Experts of a small language model: vocabulary 2048, 1 pick a token.
Below are experts of layer 4 (counted from 0) of a mixture-of-experts language model. Rows are named up (a neuron's input weights, with its number), down (a neuron's output weights, with its number) and show model dimensions 0-191. Each number is 128 + 32 x the weight over its row's rms, rounded and kept within 0 to 255. Numbers have three digits each.
Before each expert's rows: "gets" lists some tokens that make up at least twice as much of what it gets as of all text. This comes from a sample of Wikipedia text that the model never trained on. Tokens count by the router's weight.

# expert 20
gets: " |", ",", ";", " (", " –", " /"
up0:127083095102120111181140110129157098082123125097095134102126152129092108133137119090062089109062160127134147130142154110103205116056159118135090107138168129141100180119115172101084135135137108127106088111117110112168038133134145146159062126113154162049146087151184095130161155185162099092142152180095130103126097164163087117093142114107121135111138146096100135097127125154181095198191091128144086101119148127176126086101159134198099140146100094145087071118105076149134122135126116201111162193104095170113165099093068113162135134144077093108103125148189145099154067103157146116
down0:136165099077093195121081084105071148130191094160170171200138092091126122141074093090123161101107097127164149129139134143146072146154154115214151189152132124152119102178110100101122101076129127130157119111159158151102060147162220156201149137112135158132104099196141112098119122131139113131115121082147096109098138173144161147090135130155164094182107138145081144140097116109140054129123160105068169120127080152156136114102187103125127131145144151152064120130124089101144140110111187157158127149134098180076138079135148194136080097095116129133156060142123136155077133143144121081
up1:145135104113097130167146093151137127146129152080140105077060153158075130150171118155110125166110120109124195140094169205126118101124122154181101145151173111138122060162152180113104129129189120134105144150131139129149133112149165171114129069166150101117107153124105141194161088177102163080156174125152138156137125140121098091171080121171066072179109160166057159129119087189114090143102107109155166204145131167220103153138140108103141112163142119056132120140118109173140128098092212101118119064105170112117121151181129128144136092116113083184162097099121155124132109109087172146
down1:095158075147138155117130115175140098083125075094176139137148111081118188125078086129102112121162152077109220085122133174095145144133145176116139097112174112120071090114144100120059144106207124138128110096104143127102161145143098172167157161131126114194105176086091161131175163124100168153102159120131123164111116157129106121078098085093171157121175102125073123113137076161099166121133153111110180114100107102090084113074135143111116094201079135078158121127141169159137131118155091092068079097093079167168095173152109142054144073153143165134139128150091146093148080124103143114

# expert 33
gets: "an", "ian", "ong", "n", "han", "on"
up0:119109119097151129082089150150149079140103134126137160115111118171162135173098135072161107052174115064115133126112161157110165122153110122098075126120133150122157117123154167173098082111104092106119082126136113120186118167062118096124155073095127138109171129134088113119119145095142132129184113132094087106139079052128136115104109151177137136122089098158155121052171106152154127089117127143117103122119151053168138168080048078071151187186139114057129121119110100133119173169139099188128118104122111078083082104129116098191149164159192134107110136121179087196152107122151106193
down0:135095164125104160187164148176185175104138074128183087061122156092170169113152174120150103153134113116102146068126167098071141118150137135118119128094114126130096163157122101103223150126164133130101162159140103117151139139159138183102177153160034090155053158115100116146140084122156130108110112155121080115137112129129148116171119144140145115122115130120131140145099161149072188139154130174171111124140118111098131153191111148182085100067121107130155137137104132132148204178102122172137127180164066119136111169145178175088097135097115141088157129121088178170079159155122127029
up1:115186157135145158196100172102161121098132167115087043144114101140169113154180124123122098135175125104099149124150162137049126114150173081097051167128127163117114129143146131104169149147128096088138156194116136101084145135150129105145154097129095152192155132108190135128117152157102174131122169058215128122095117148107123050152161169113101144172109120156129075115150129174138197103111132098095170109162158161174133178179138153167124095112184092110172186158114144124110123136140089135070181138096120103136074159106131135128121169121166150084078140100115088126119114094108193126
down1:099163114086089137061108165162081126067097179125114144159119095126120068061146126138198117112084119091121092105088125168080122097117145138126138097092106099125136121126155156088185167132103110175122114098113106138113128119120182132155127074130145087101092173126148106083059119165096103079080167093185154146178157145108109134122131139195119092144202205076081135126126104169088141120128130142174142119112148111134162095148151170202145150136110095117158157121147137142161117091136157055114141106141159095132120172154113053115122079106098134165179058095177114135129195108147158111

# expert 16
gets: " by", " The", " In", " the", " in", "In"
up0:108058144118149102111139128125141100178085110168118103142136125145103152095122145098141084140148088156056140125140176127112102116137122140114178107140165128120143052155120103115115099103059140180162113145111091153168128159076175080093077093108178105101158185108122092100132093160145137196121114157176103152100148116110080149108062076130118096161150145105098078199060114105159102065125070078095141214145107170066131142075143132126120160090118112124134076194165133170126105098099121185097074085128085142139123116118155114126103131158096104099172140155181123119100153121081139141
down0:147163107160148093159146168114130185134137066097111141105090157164161059082137113110143140141180160152094176210116108117093113111142127136135117096101108139171126127128155025163131077107137128123136109171139113125165126115091175096128082156105138149096111135094082153145122109123123148171119095083084106116094171054144121067079133150136098093151090150120164128150095141109077143192095067133123072085163135114102170130171102115152156176176193164144168171188117116099073131126131107210108141162171124121169109143155091153141103127086105098116112145152186104140076162079108092136
up1:080113115111122146138136178122138121135078110113085065120173094109083132100154103120162134072181129142154143115135116129098098194156128086125099117088064133078139070173131155130144135109170099162146108098131092125155123103151139107142121108158128122197174155142179138121125153116147091176075121097175114079165146168099162119190100122184151138149129088173114151124138176128111135108138150217099079128058125131119114174164135102118120130188149174100114118129196101174162134103143113203160113112118101122109178127113144071098138057146200110058205089141083172111096128134116127161
down1:156126107138144135140101147174136113195149132121173203093128081112113144121115117117088104134064142104102116112084134182136072122133068176098124104093134171141133068118171126155135179124102106145114075146135151128159122118159150110112135101106103183151168120119108057223142122075153114129200159194071100086143087114140152132107119114141113078111102190131128122142091131169110148125137134165116128183177086179127098201082096092133155140113165147098166176153097092158163109163142042085121155129147137096075102116114148137147187100073130109158079115159161177180146099138119143135

# expert 13
gets: "re", "le", "se", " re", "pe", "ide"
up0:162159134104136116151078204131137119163138100139148138124147129110095125140121176080111118136111117174155052101126104113115152109115109149071175157125109161150148180151156089080146174113129148132098169146103182172146150167173168149148105103090108105149103101104156177090128126157084128160177177102142091126109121158159108079117078136112121141168134165216147127106109037119163157165076125103137125123160156201125137096125165154124114107104181147157138077115147116112146153151095083157137071165146210158127094133128070111170096073059183095118177106150126175153156078109107181148
down0:198155129099130118124111107133171187156135118064164128175106075128086187155138106087125098158117094084154133160113091109089118103168157060094065167125152155138185089083155137136121124149135120149096082187141094142101187166109089150083128111207089137182106179121170156169137156140091138115136133126156134058108163119094155153086120174167091118104164140120134152037099117095105127102133147122132120140098164083141154094144080091120082122129214116160110153118110078133119047151165125124162160164122170106120131175118167118149102129102089111146101113143121136078161114192099145156
up1:157106177099144119113109132114093123152111099169144133158175205165157171183095152133129080111103186118106141132096118108128124132146110178146074097184112123142172144175074119102184107063154131113116169157109168134143103108100092077117135121137115066118139136119117072089189157152117156149136092106116095145097135160117158136091151176087167157195124155142141144058103131138085179103141124073131130106170143196162112150154146130152151126142166163181073085095128167120153045137131187103109094122173090152164084097089128114158127141107091123091117162078190133069044142130128118109
down1:113198106110136155132102102065132131144091160158071110112109113200108170078108132112073125093140071138200075124148097131098131173177127154152171112167067142146102089138159206145095100155127165130159095128114084115188099134158146140170187166147143078136154139111155135065120068150106096125093147161102194122145141173112128136157117099170151120119150168109117090131127118185082133185113144103116092104148162100054150134106080134133067061132101133146191125109089151120177117138112110113125192104160125101146136185140176108156147134113114138185143149108123124117179084192136143138

# expert 38
gets: "i", "a", "ia", "o", "e", "ta"
up0:102129128147132102088098170112115126107173129095202107145088127189124159121137118131096134136126086154103158186173145155075125122143110136141147070123118176168150082186118117087161137098132133164125137123095154041081170147146150118084082107066149079189119129126081095148134131167086137147131142200128107143115118131138123146172123124130133114144096097122091157146128135119138157104095083153167094117162035093175091155080081109088094073087131156119139102131090132163064191115123052096166143132097062171154090110119151122122137133118129107117183043103081143151056098099120124131
down0:119128105114158156134129196085103130097106116154209173160212198072077153072131115106150147182090158101111117082121126122070190159152087109171103104184149139143137120100090153151139177093231099111110087126097130129149112160118181118126132085116103138148132131131094122114148155135146113073129166112181132136127158082104140081130095127095123087175063115141081147140092113095113110138079131125153133118073131091127114159115087186086082107153108134128121122138136120113095141077138103116141078157091120190083076122141132163141138149109177156080142183094101175123193142147130192117
up1:159117154076141155176071059102154048161121130156099128140126171188112103114137118122169131107119124146101148108100148166109105080155105157122122109089179058087146167241165107115130092182124047132099131113075120144067111072164084106077080130146125136183118110116167127129143106178176132147137148104118130171150141118141133147171081097089102123146133082127137143126122184108099142130133109094137173153132087125160170141116133175161182111130097078077172151146118079177167168184068082153159132134137084160133118088096146144145110134088175146091135132069135120164089111135116152124
down1:107147069180124061143146136146064156106094156149082146113077064124144099131128084063113128107133161161156118137122141098144106124204183157153144117151137115122179131171152109129116083120143100120122137122136101131133116156125142072159095130122127172146178097135143129083136105140163092079112077063182158116108081028136093196140090131120111182138119144156173127143136121129090109096145186147131142135134130100088119133113098134168132136093126114162230140085106144159197101099119141118191201151141144105080120143171205121132079082139121103128126099072143185137155094080106141127

# expert 23
gets: "s", "er", "p", "c", "y", "co"
up0:142148079104108141137065131114140161158124103095075098109119121114127126161136061139164138158179053159102240151117108205113153112149094167097094159087114128098129176159126160124137168098150120183116115162191129169187158156141166128125187109109172152093190111189100146089117089106137086146098133145173078151115098144146112115148141132164129146110116084159091156149144137168085133126152132127122110115183114150172117187100119138097117108169113172152167173105166133135102111148158144133132149153117046157161083118154171136081115142129162235132159122078145146072115096092140133146
down0:151124135148175116153098115114144095114170133073174125110126106121111143066048166127167103108079138102092156142147122126119176084172078110129088144154081118164103115153129135133157107156195118181093076159155068075116143097142230134121054149164122115144186213153132159092134185157156124096052135101139055136138139104131144103102164168122124148109124178093153082140089147199140137119118123086191134151160072127132155071117109123115148164120159117156138153124144116130084111151085167068090168099146130075120107108104101107150122104106104137115116094168131109156142074135157177115
up1:160110086101083112122110116068155093128136209180149087099127049150128127161085126164159164093111119179143130154116146120146131140199171135101149154094099131146103163123146158125078201160152235121126151101128111115147111120128124046119125152138186156093127093120104094102172175151151131116161130086076131143144127154123105145126140081139156102148151146105137092113068158153140125140087094120075087109136155172165143138127119110114078136142131132162091034103151180143146101076109140091148153144193080136126125115159112132172079075121127100044189155109189144136170105133147128145
down1:131080130149138081064113123108049154097144113149148132119121161153163126090123126129145112107138197155110151107210108103068097181122057177095068141130165149104185078107075121145073081158186158162151195109119150146096132144151036105141103091131108167099185169069131151153174082121139155127116134159121126137145117168131086163176088134122103089097095125160112075134112151135121120090099095098101139111125148140122173097109119149142185091127150066105145081166155182175122138165168097104091166097104094079105130120134082084108134157168114110115088110126145077125116137103104132168

# expert 8
gets: "if", " first", " this", " number", " same", " final"
up0:096196134141085076103145138107084071059057149147130091130191103116097115119134139133054129095100114142123096104153106142112163138105166137079108144130136128054160137168142137106146097135078126148113188124154158108163196121099107058091115159163129085171089079123099133160158141169158109109111151102198135091107104102139129166127147130096144072206111172117134161113061103100154081170152112080149133079112158096187151110069136102165189137181113100095130098155112115165075151134142099129158094109150144146135106085106114151122086131113136125084124109154139194086084076145120117095
down0:090162165092083130139076073097138152127217102083183100176159097145120178167139164163124126109086116131119125127166153159098116118107135102109164131134164104122160076131153148170173102182073153153121140108114129120096077105218139107089156080134128145143117106099108130157163127116172057123117134105128081170109105119164180128152135101070097126092189177108147125140120101169103099120116117152170101116128156127126174157153152148087150075088090132148074104142129108136104137130170119184107154129121168110088184115074082123064127132076145082166163175136131088165150143160120020149
up1:160156117155104141167168082124106137131095136124198130145108122062114105117151140124133158145171140116141124010120079079133178106108131101096117169108133149108200100151148132161152106071180112141195098155122175105112122085171101127100112148112134093106162128123140098096089163142118112121187050153187132123151101151154156097120127089134144136149133161153196190091197077198125101132122130103154119158081136177113128141117180177160142175154060118131126154138173102128142155116171183085078140155142074149099166143091116151117130158137162125150055107099109089144159182145136151133
down1:183160163061133142186123098118101197119067183087082086127118145098136169111146123171100150122072118127102134139155171152160088150113151161134182123178129148163121090160133164141113120085096153143145103067185101080091106131130106081170100187127076170107103147120125134148102102127119142097151133062099139134075142147098135111202086140123145116124081120110036143107066099101095085070134154120122145122142126105168109160099137135118097110198084091135152113057093114129144097118175167176066117142162141127081129124175081155108149146124084180153107173093124155123107102080120119111

# expert 28
gets: ")", ".", "\"", "),", ",", ")."
up0:195115143087095031141072125191120121079116207154128130125171121139100110151187137144217165067112146139121088094115078120135105108075149157089161117102185097148089087093112193121134169052105159122120108090093110128150166179054156164177153113112096083153123137120087126090093119107133079091118139130135101085108086119111165149089141155139134112160139068130123161110112129091113133106077149182099144115167166157124151164133127161093134157143142092104095109070114112123107168157109108167176151125103144143148135100084107146119120123082141167107112168106127110166199145109085085133
down0:139189155136087116104158154102125148132085139087089149151118089146192121122048165137114110063162162108162108054118103109066161127100118168159098198141066184104125121142113156105165124133145143071152125105092084090081142104133124101155135152141160114141123072186104168128101187071172143144099126087112175145132087153175172110115124075141114133157164132055142073136096171119094130156157139147115136146106094122110095141141097148083106134082110167144073112131182161126135109161161105128133136119097139161113094115081120117136145200078159123227189123176132104150120106165127161097
up1:175156144143187084094146122188128086117061139096143098160147068157131143124114157087111116122110165106085070141096155167099094102135148082173088126135111078075108154168134156155121095047074143084130138052097111172231151156141102099168113143110127124040136098083167035132128132162146146084148123166123095129150163140116124141153121113135154085118112106168105113089094147188140166104153119176103177131152152134107098081155147113108115081084171114137125120113144147113124159146102082099178099124123061089149146141130101140131119107131092170109120111130168083143114056157132096131
down1:163155093072065101169137127152132140165091124095137076137112117193125145172116058107120131138167101116142130147140155129114104133150080142156137097140097131151090138080114116050176133149154153139129103104125151120125113123154137147115110152197234115135125146094120131146134146156122130122077122173154075134096104148104135134186150144189167138140171148082134214154106125138113167134164119192154146137087093206106155127130092089118056125180120077113123143162151044095147122143185144081129121102139146088121151065120160126122116105173155106106128103087170186190143192120083094156

# expert 3
gets: " and", ",", " that", " or", " but", " which"
up0:170133168157137118145056149129168124126113178168163086139137054191166058210143086141106082118134187110124110172190130107078129114146112107115075110163059128101172115126119144132194179144137120153143063114124155134092117170113122118077130129118121114137151124110155103116124133098117171135170164139163100140142063110171115102174152108137127175136145108142163132116125074175161124126126119105089127166159080171113100158087152106084094113113082107165181130173120059184136128116099130116118068137059151174155199155167168129141194143139100139144165111145112117132103140137155073180
down0:166148106099145128136144105109107186113151054046197125074121131126164082132167140039171166123173141168100126151140104141117138112112134160138123061078086117117135090136116164171147145123160140096175110167119127127123188129092122158094105143146127152116072085167142091090155058083139160153150111140115100166115108144166113168106095135124167083155152110122194142129133164072089154115203122154126084150124102116115143093081157112116142170130136146116112115064100122125135158136186098180171077063134165135132128215172142175100167138117128133125093109092100113131134175103147207141
up1:137146135134127089168176135057075098076115121196164112097127083108131124083166125101146101166114154115094153148114128099123125111164193181152107099074093138091146133095110152183164075045128131146194102134117109177145135129093132098103131127106138168135135190173168090105121127168131094119181057122131096174087161105110118160121105149144128086168148133118099108143158095138184177050119130157143093179184138152133132146102149189098119126169137121186109141125139076101173198166107170153177124108093122105107161141190123170127145136094115159127148125152164130123170139115123222112
down1:147120159171088098101153101170124149177119089071171129042096115112115157188153145118172143124073143172141146148125059129143123112138068157122070151130142142180131101101167135080075020140133139148085132106118133131080108184065151171143078137108149136086102084118152123106129097084104090104082109171073157090131147124076098157087146145104169120095103163139102108096135136114118132107128117094135124161165096114087118099112077096122139170154056124115115148143111129096210156154098159192148124154113115131097161200148163047080143119137107079144151152085131114133105127111118143115

# expert 22
gets: "u", "o", "n", "au", "gu", "mi"
up0:133130147065154155086128139039196116143078117121168144088125113098150104057110100121135123138103153110151121149121127149169168146147159133101131137133126083098170063111146189119123095075141098126129099118121118132080082118110113139134127156109117103099134124100148136128137120099095115142143075137172145093107126140153076074157120096116080134107135091157181128130126068147103121084163106141103139085090108079126139162115163148129224084151140086133150157132147121151132084155119152157119178084124041075140075148091144145129139114148102062185102196148163137109224136112241120142
down0:108153144137134223166148115114098147068185127112165142154148158115130086152108169133143125096065135160142143097088104145123101117119141104170163189103134083179115157166112172108109130108145180148151139083061191126099127152119111154112082146162144109161157218097141071164182142107165112126154101192141151136111127080195142113175155138107162084104159112153131119119126076139121183137134154170136126184170097116125131144180135120063168105165080161052189178152132095111090112130155089136083127129132193074076095155166167162100135137114128097116095086108144099137100133137143136122
up1:180111088122144128169075125148130115128118157102099104140136169131173076157105100109149122123176170123152159179148153186128125153141087084099144111129124057096179177101138140166144120140117154153163147092113126089057177143128095117138105106078208127140120072161151101091162065147149169109095124044099077116175176031155135129133158115190147111143170111121151122147100088175126124191119099119135074123144133117094103203109079067125117153127085137124127171179096139083127114119131167102119097079148078070107165115132176156160084122164183124108107098143147140136125118157099124127
down1:079147123140127174187174059107170154126101107114180142157110147141157105167076157185094144139131108123127171123087108141161136166084157090158104086124121102155184089153164110153169149136185179114135092129135138077171180147142146073114103168122126073156111171159157096144119129104092185099074149150199169101108084134110174145095126089173174116138126095190110150129126156146166209168134094159152115127137134105114122120093143124171149137150117159188156072120065163133083164109120192143152097081141082182170146087133149073075115129148072122097152153109112141100116147123118154087

# expert 10
gets: "ed", " the", " to", "ated", " was", " a"
up0:135084090218147111064170140112086131149131134132103110159122108070137082138097121139154117131132145101139113103116178142104112226173137125107131113186092171097109119200125102139103097170114126165062099101145121075105156161058144040166130032146157103113112098115100148126143046098110187122122226116146111107104140119147116115162113080112162112114123121147124136138100145151113058109132199101127148116110211146106169117148140127150120129097091126122150081088083106113159121113168128112130171142150120107110069158141112136090149073121147124107134166087106132155125144113103075133
down0:115139165167103120183151136144108120166118077101119142133128141112064185191147187073129097157116094138134104158112121138115088161156107160129145124151135177138115091112167076048151120128146194123062113114157102151132194119149123130138101112184134127126123126130110156129162160108123159104166095138141182127140115135112085169127084112135147176208137146131081152158097104108128152133083084107119079108160059098084117118082075142108134119127102187139128060121084132180156127223092103127115174163131167090164098094139119105118105153168176077083159069117084148081118112124057182137
up1:150143147057156104111162096125128059146158136195123118158136123058120165082144187073074168168149116183113116071159124105146112128175124107101074103132108148092049181175120122081149115130128067179125174127133133069117123140087137117153130061145146104130166115097141108120127095072112174098108167111170161100089131131123054112098092182158169139111109126065106152128140139143116134110084093122089155103109166150131084134135111108120185089100080149128105136148139067161154105079147094151106070146054110109141128159180070118126084105143084129170125085134141107163164122151103097141
down1:100112153171131129160141116108102172093114180165111151144110095178139148181151074045119130088127163158148138171132143126148022135182145136159088129160129169140107107126167132112125117084148140062128122149177123124115161115173116120091156215151097088127128124129161150112145135155114180169141113151130091208152117156108141120136155044176139111165112119166109160157101180166124131125136133129118092183086100114097094115188096079084082120038127143084169101129129098104135072081155137149134153130095196123128126126154144099159193171139077078119126086173133142166114108127161125104

# expert 44
gets: " of", " in", " from", " for", " to", " at"
up0:119122073073131103138118156156085133126086127097164081185084190128156117162172126152166146067098109133165115128142135154144105082145188112082194059072139109123083176177097148184053144128171124141089152092081144100134116122167128169132116071142129091123135139136101131136110150077098112145095161146102141091121139132126081087158157063146132116123152151170124145174071100103162085124095137115123090113080169113084174137167136101127077069100157107121172162085141167110113139148145124082090153142171106192174105109142064146194087174090147103125116158143160146112139155126104089172
down0:128120110108161136099100126173115145126129126101100073098112202182196094113147109133172116133119086123186140145095173115129137100125159124154135098134156101124159177149131150184125095120108129167118087051177127082156154087088101138109101155112085124113124153130089075092107208114157155179137073200087206114075116119090118150135074184112157097130181117122128142153146147186136104135123074149159144096149121142160051111183172110150158126177104092170108158184114079100155082061132125149072131153090123123121104142128166110122116127114172101186096166101139148134130132089189142153
up1:124124157135137176121186137120190091124136169144117068188174153113088114138173129154143105096134164144098073124132147163161097086148107118139075115145142100148136160098112150117066069117155158158178102085176112115127139087109126080070097074163171106167120128094130165173112134120111113131111163114075095171140152096127118101172159114143079168147098138136149190191141115159193142077118085097189085190096137159141120145240119110129110120086098148114128116105077122169113163157085095112123084126150068129153092148104110147161149116137101091144133110105205106158083163167087106137
down1:134171157105121124173157089148148149087133110147125083096102146125153179099142119152123177132092131138097095105133096053197115119119149111191116113126155095120136103150174141147169098122128112116136127108087144117106058089140151169118123155170146132119091096084120091082115140162167111119090107104200136097069099135157117163125147145132110098142178165114085098110076145040120113155131128112081124101125114097134172132143158091160147149193168122108197141133149140085067124104088099172162159075126138116124138145127181197162053033109060137104128142173186084148127183146095086117

# expert 31
gets: "ed", " with", " include", " had", " also", " in"
up0:159118134172168118128110137087173154140146099159133140129136158078059044078145200072107142141060153152126115131079064152115139145145134048096178112128156160173106061180122161103119098145127167175169099121128145128073146149093104137117098159118079183155158107117188176164152124142068198127059136124117118109144158132151158140091129111118089147129145137127143129075143128128081118127158105071147103131073126118127117139154094088094119165097131091089089125194072120138132146130221143091092088130138112144135124087164107110111145132099188131109147107148127138072081164084125131094
down0:129126118120142134114126125095125147113189119077119136201177084116119117133139110099101096118129091124127090146162109140112170129141112156003137093143098107065120117105164071099099148106174136084122110199179147142125118168110057089135137137157122147129121107168098128174124100112160126124101077096191137163118107120180091143158142125134136128142130163088112108144150114125086096146195167163098134142111124156129085048111091116149102127137091133128124177110128164170183173096122138147155080074131190196153084150087154150161182124215120154088056115174126176101140124131120149071
up1:107093106136100110142097162130130117134052127159172110117141139139068089133155105077132120181141065144107195112166167165131157174155101103136148156108106170120066128165113121112104204155135085083100117186149085136137095148106133092152125167125113079108063161135162109097117085117107156107097101131180086117135143076142096113115060086101117104146107138156075129113070174046145150083158137177118137186145120079130133134108147132112116099078141095152162088045135149166145112116159122098150142139156151115170220113079161136112118096178112119079131153134091167157083167103130156083
down1:178156101101089121152156091102143245129168109121122145163116169128163115079162088111113142162079214181144125140140152117106107153169140059122126110136177127089095150134134103051116069146122119155157128075164152163103145126094149150105182046106060133142101086166084126112180142124136103149134129158129147138128153079175134179084132225112123131149116150177094138173080085115098132149124072120110123123104105130133106102185148135139115137180179114131097191112153157140130107148100137126094145150104164103119163145159121114204137168111114118140147162133102152114117162141046157128

# expert 9
gets: "s", "ers", "es", "ies", "y", "les"
up0:153117097097142133115175125158129132093131137133094170110172049170119128103142114112113143095138165146102164100120103171121107140155145129146128146127107139184134167098107120172142108169110133149165125077140145133193154130131065114214071223187197133097090155132155093115119094142128113116106178139098150149119135180065069139133156155145106084115107119131156141084137191111153120102154191128116081078151100169129113167168135103166097125175215167130133099158120187158126168138111128122160108162122108221076114121166104141113142130114174082151104090150171157162144125122049108150
down0:114098042142075159100117120105145081112098134167221143108094091069103138153104087128153176131136192115191072150152145145189085131127109103135115157119082136140094227127122137145024144117147100103131034123100124137108148170129129141124167174085136155096129164067129099121117098119132162146153149180124102162095207149128134120180116116134141106117111153172111112146140160121157169144094116137101137129123128159123176065153119203160163118108125086111139118121186116171126133110112135138088125145128165166139122160159180207120161156184132125139093121111118154157149108139170146137
up1:103138108132112104116110136111166101150159156174124120128145101125153126135115119143078116143128112103093160144217093134108140111061070162151074205161174163120093148099131159059143086074203123112136097124100162124152235101143115092125142105124134116084138087109117151156111136118163158107116155156148143109119196134129140125125190095126136112179159173043086099091102095149142172121157124108170100101142140151154128086099142154109149132125163085126155162144118121165138140122168164110144177128109150155136135163204089165109141108143066150163144095171157077150142168098208070197
down1:113092111114166144141151184085103147112151115182165170165092143138078085159085097086096166132104110131166132115086149136127105125118109144124117122107100092169167094153087127158162127125141154148184155082089126106128103157151162131117114182151083157075167093088098098112101041140086107142117094057123117113131133181069152120112113092211118145171083092082132114150152080060116090156113134156128088153116184106137086095133109131155129114084076219105183145115138109142208113145189132093152138168118114084131115185085149191185128145082099099131139103127125106128139130080131158141